From a checkpoint of a small mixture-of-experts model trained on Wikipedia.
Size: 11 layers, width 512, vocabulary 8192, 74.5M parameters.
Training: a variant of Adam for the experts, 466M tokens, 3683 steps.
Below are experts of layer 4 (counted from 0) of a mixture-of-experts language model. Rows are named router (the router's row for the expert) and show model dimensions 384-511. Each number is 128 + 32 x the weight over its row's rms, rounded and kept within 0 to 255. Numbers have three digits each.
After each expert's rows: "mostly gets" lists some tokens that are sent to it at least half of the time. This comes from a sample of Wikipedia text that the model never trained on.

# expert 14
router:121132134115109127139121116138080170107084163097139191191105091118049095104107130136140151172128080127142144153167097144136139099139108126133118158124140132095067136122117127186136128104188063086138183086165139179111174100149145163129158158173135151081121167142143100072123159163140125160132066148134099203091076128160179182113073106114112166196086156125120139094160121140169151094126
mostly gets: " World", "oc", "mb", " Art", " Game", "mp"

# expert 6
router:127131101194157152128120141090127148127148131150164163101132101151060169144117053121112129115101173086176166146131185173118122145111109132181138151120084187090133141192149157120098174146104090134120126127146090165128117184214073120122095135181138210102152119107108131153127037128143179119139168111094176147133117092214119096143141114133161074134090080152124134127136069123079073135091
mostly gets: "ated", " team", " football", " built", " win", " national"

# expert 1
router:121111122019114135070147117092152087119146134125109118114123108127100120081142098109079107145106046177062178120161139156153093118130179139105136138161134129181127136112129125139151067125094162093088111186166158127134031158152088129091101108087156065137106108115076158113134125125143125151144089123107164100131125154119126084115186153117095091160130105102146154079180093162081052117110
mostly gets: " University", " States", " National", " USA", " York", " School"

# expert 12
router:129120061117130145100191137173144145090062171131094107191140166126136122124085110153176129115128149113117086142162192134068173191129089105119087114078124123069103133165171110091122156159119154150186131128130116092104114136086176140196151118189097113122092160181065097130136110169103112157166195146105097128115125097103086114165133134126170150097136126078120102138096121105115108148128
mostly gets: " he", " his", " that", " her", " which", " it"

# expert 7
router:118153168150118144148137117167175109160122211123121134150152124093130089129143096152097099138137096122123090160085131150153130210152120161136148132111148160095139154219123142164087096153148108100141102112146075112076150112107062189133168124130112128097155040136102178148110117187114097175128156179113165134120141130161153116126141115188138109122179142122172133138122105080148182138112
mostly gets: " into", " from", " including", " name", " through", " between"

# expert 11
router:176098123149046101126069106092120106087151136177068177045170154145122153143136104140101084112137174089149152123105147165156190122172137146131173198205123113126126126101091097086144109085104106150108139168083118109164088084145099155146168143127168112155116095113177117158136131170152142112130106102174105160141135181119151137097118118112111176129141093146085091075130136157135066115167
mostly gets: " Votes", "PL", "|---|", " social", " Candidate", " Yes"

# expert 2
router:113171128136159096135112151153144126095141120140156134119073130138109145190135078104133166168105211085205082140127168062126088153102122127158138134107107102135116078152159128126119165129070149121137203132109129158157190139120134115064130129091126113168097172135088067115129119097165102156199152110109208061116132124208127146098118118117255158142123192040129094057123116144068078180106
mostly gets: " two", "″", " other", "′", " one", " three"

# expert 5
router:080153138141147088147140101111136099195142135121143158156156137167070095081103165162187172092109150105164165134129077128096180160088111174155134066100132165050162124215126104093097172147179120081173185108111101095083102182151120154131140148137126135112073181134103143123145086071120125143183151147093168148110137127120112058111148142099203123126155163068173137142111139096069124135105
mostly gets: " was", " were", " have", " had", " has", " been"

# expert 8
router:141131153131146190104137119173162138062123091152147125095144099102173119156163204116056122106141160161116199095108184098155060089137117132139161134159107116182141161088141145150144061114100122194059127089105126150116161105095079156122107075132137111107169096059194154117069144214117172150107117083127142157160069108135197083118170142145065117128120141192168114139127139159142156129107
mostly gets: "′", ":", "):", " ===", " •", "---|---|---|---|"

# expert 13
router:191106123068094124113102107104125154083136042152099140096132090105201142142093116134118047136133088117065166115123102122160147094157209144151103173156106065116127167126112099122107076097150094143096090132087155103142108105166146093186124128094130093149166151088173128176126112134163116115154120077163081131157125207117086124134080106085059161167159122125110120140133130177129121132173
mostly gets: " Ko", " Ro", " Lo", " Har", " Ka", " Grand"

# expert 15
router:172110136156138123175117164144112201125105147139121108082085150129185116095104145080123114102179152146129096170104138131184088210123149129064120073139178150141136143060130142062107122147114180184146160136112165116123052080142150123104125093150134051162170091141106111123096197087110074122100151120120101118144123129064099157089106063132137144078132127081141103110110140104098179102137
mostly gets: ").", "\".", " ==", " ===", " France", " June"

# expert 0
router:119154121131094142109138114084094081133180142143148114153115115140128159106062105125093067168150089108113114108142140138123164081156123094197090092122165153148102159106139115175117102080177072105134137111122117186107128152170116121189142109131158095153121142084123190104175151122100123119140083121160139186161139183071129178111074162106062110148080156124130144085154140106113190070173
mostly gets: "ah", "ü", "á", "ku", "í", "han"

# expert 4
router:172122134139130087105103121104144131110178130149128144081135150154152162164131117099184154128173199062158122147138174117174148092125114135045118170128078130117085092110149130153140127145152136186105114150106099121120214121079177157135130168118112161158135113136139056192126129112159124150106161139151134121109113109128147126142078112199125135107125103130127096097122137152098095126116
mostly gets: " \"", "/", " her", " $", " −", " me"

# expert 9
router:174135192159127154124073092157103113146120153209157172146137053162141108147153046102156147147153129152111136156148114127137152141134158157049140126085101148090138150122107120136167037136182161217161113148161149133114208081145185156175093098164206194130158125102115190147114110148131110126119112148196114129150154102164133142114091111152131167132140137151074113131105094126160095115107
mostly gets: " (", " Mar", "–", " Cor", "(", " Ju"

# expert 10
router:122139089140170151161095078078111140119166115117115085146070070136131160032115186112048023140137035123131105118112092150115119090185150102136085092170151137217154153125117147136142117120102099142101135126117125095115062153102114129091127106129136078087135193116163145075202135099125104122123083122145065098125128136079096204130094135103064100153148111134143157121152134137123177108170
mostly gets: " George", " William", "),", "\",", " France", " River"

# expert 3
router:089146122137169075189109138092162132151134128152156052141141117143159126149163148139125119098138084111159125118106092122169110166118126113120133063152116166153191107193100098079145187224110108123191161160128158088115038128080134120131165162155093093138126124166100144152147181112106130153119181147127135147126120074146106097149175103130243115106122110128150146208082134134126128176155
mostly gets: " but", " when", " and", "\".", " where", "),"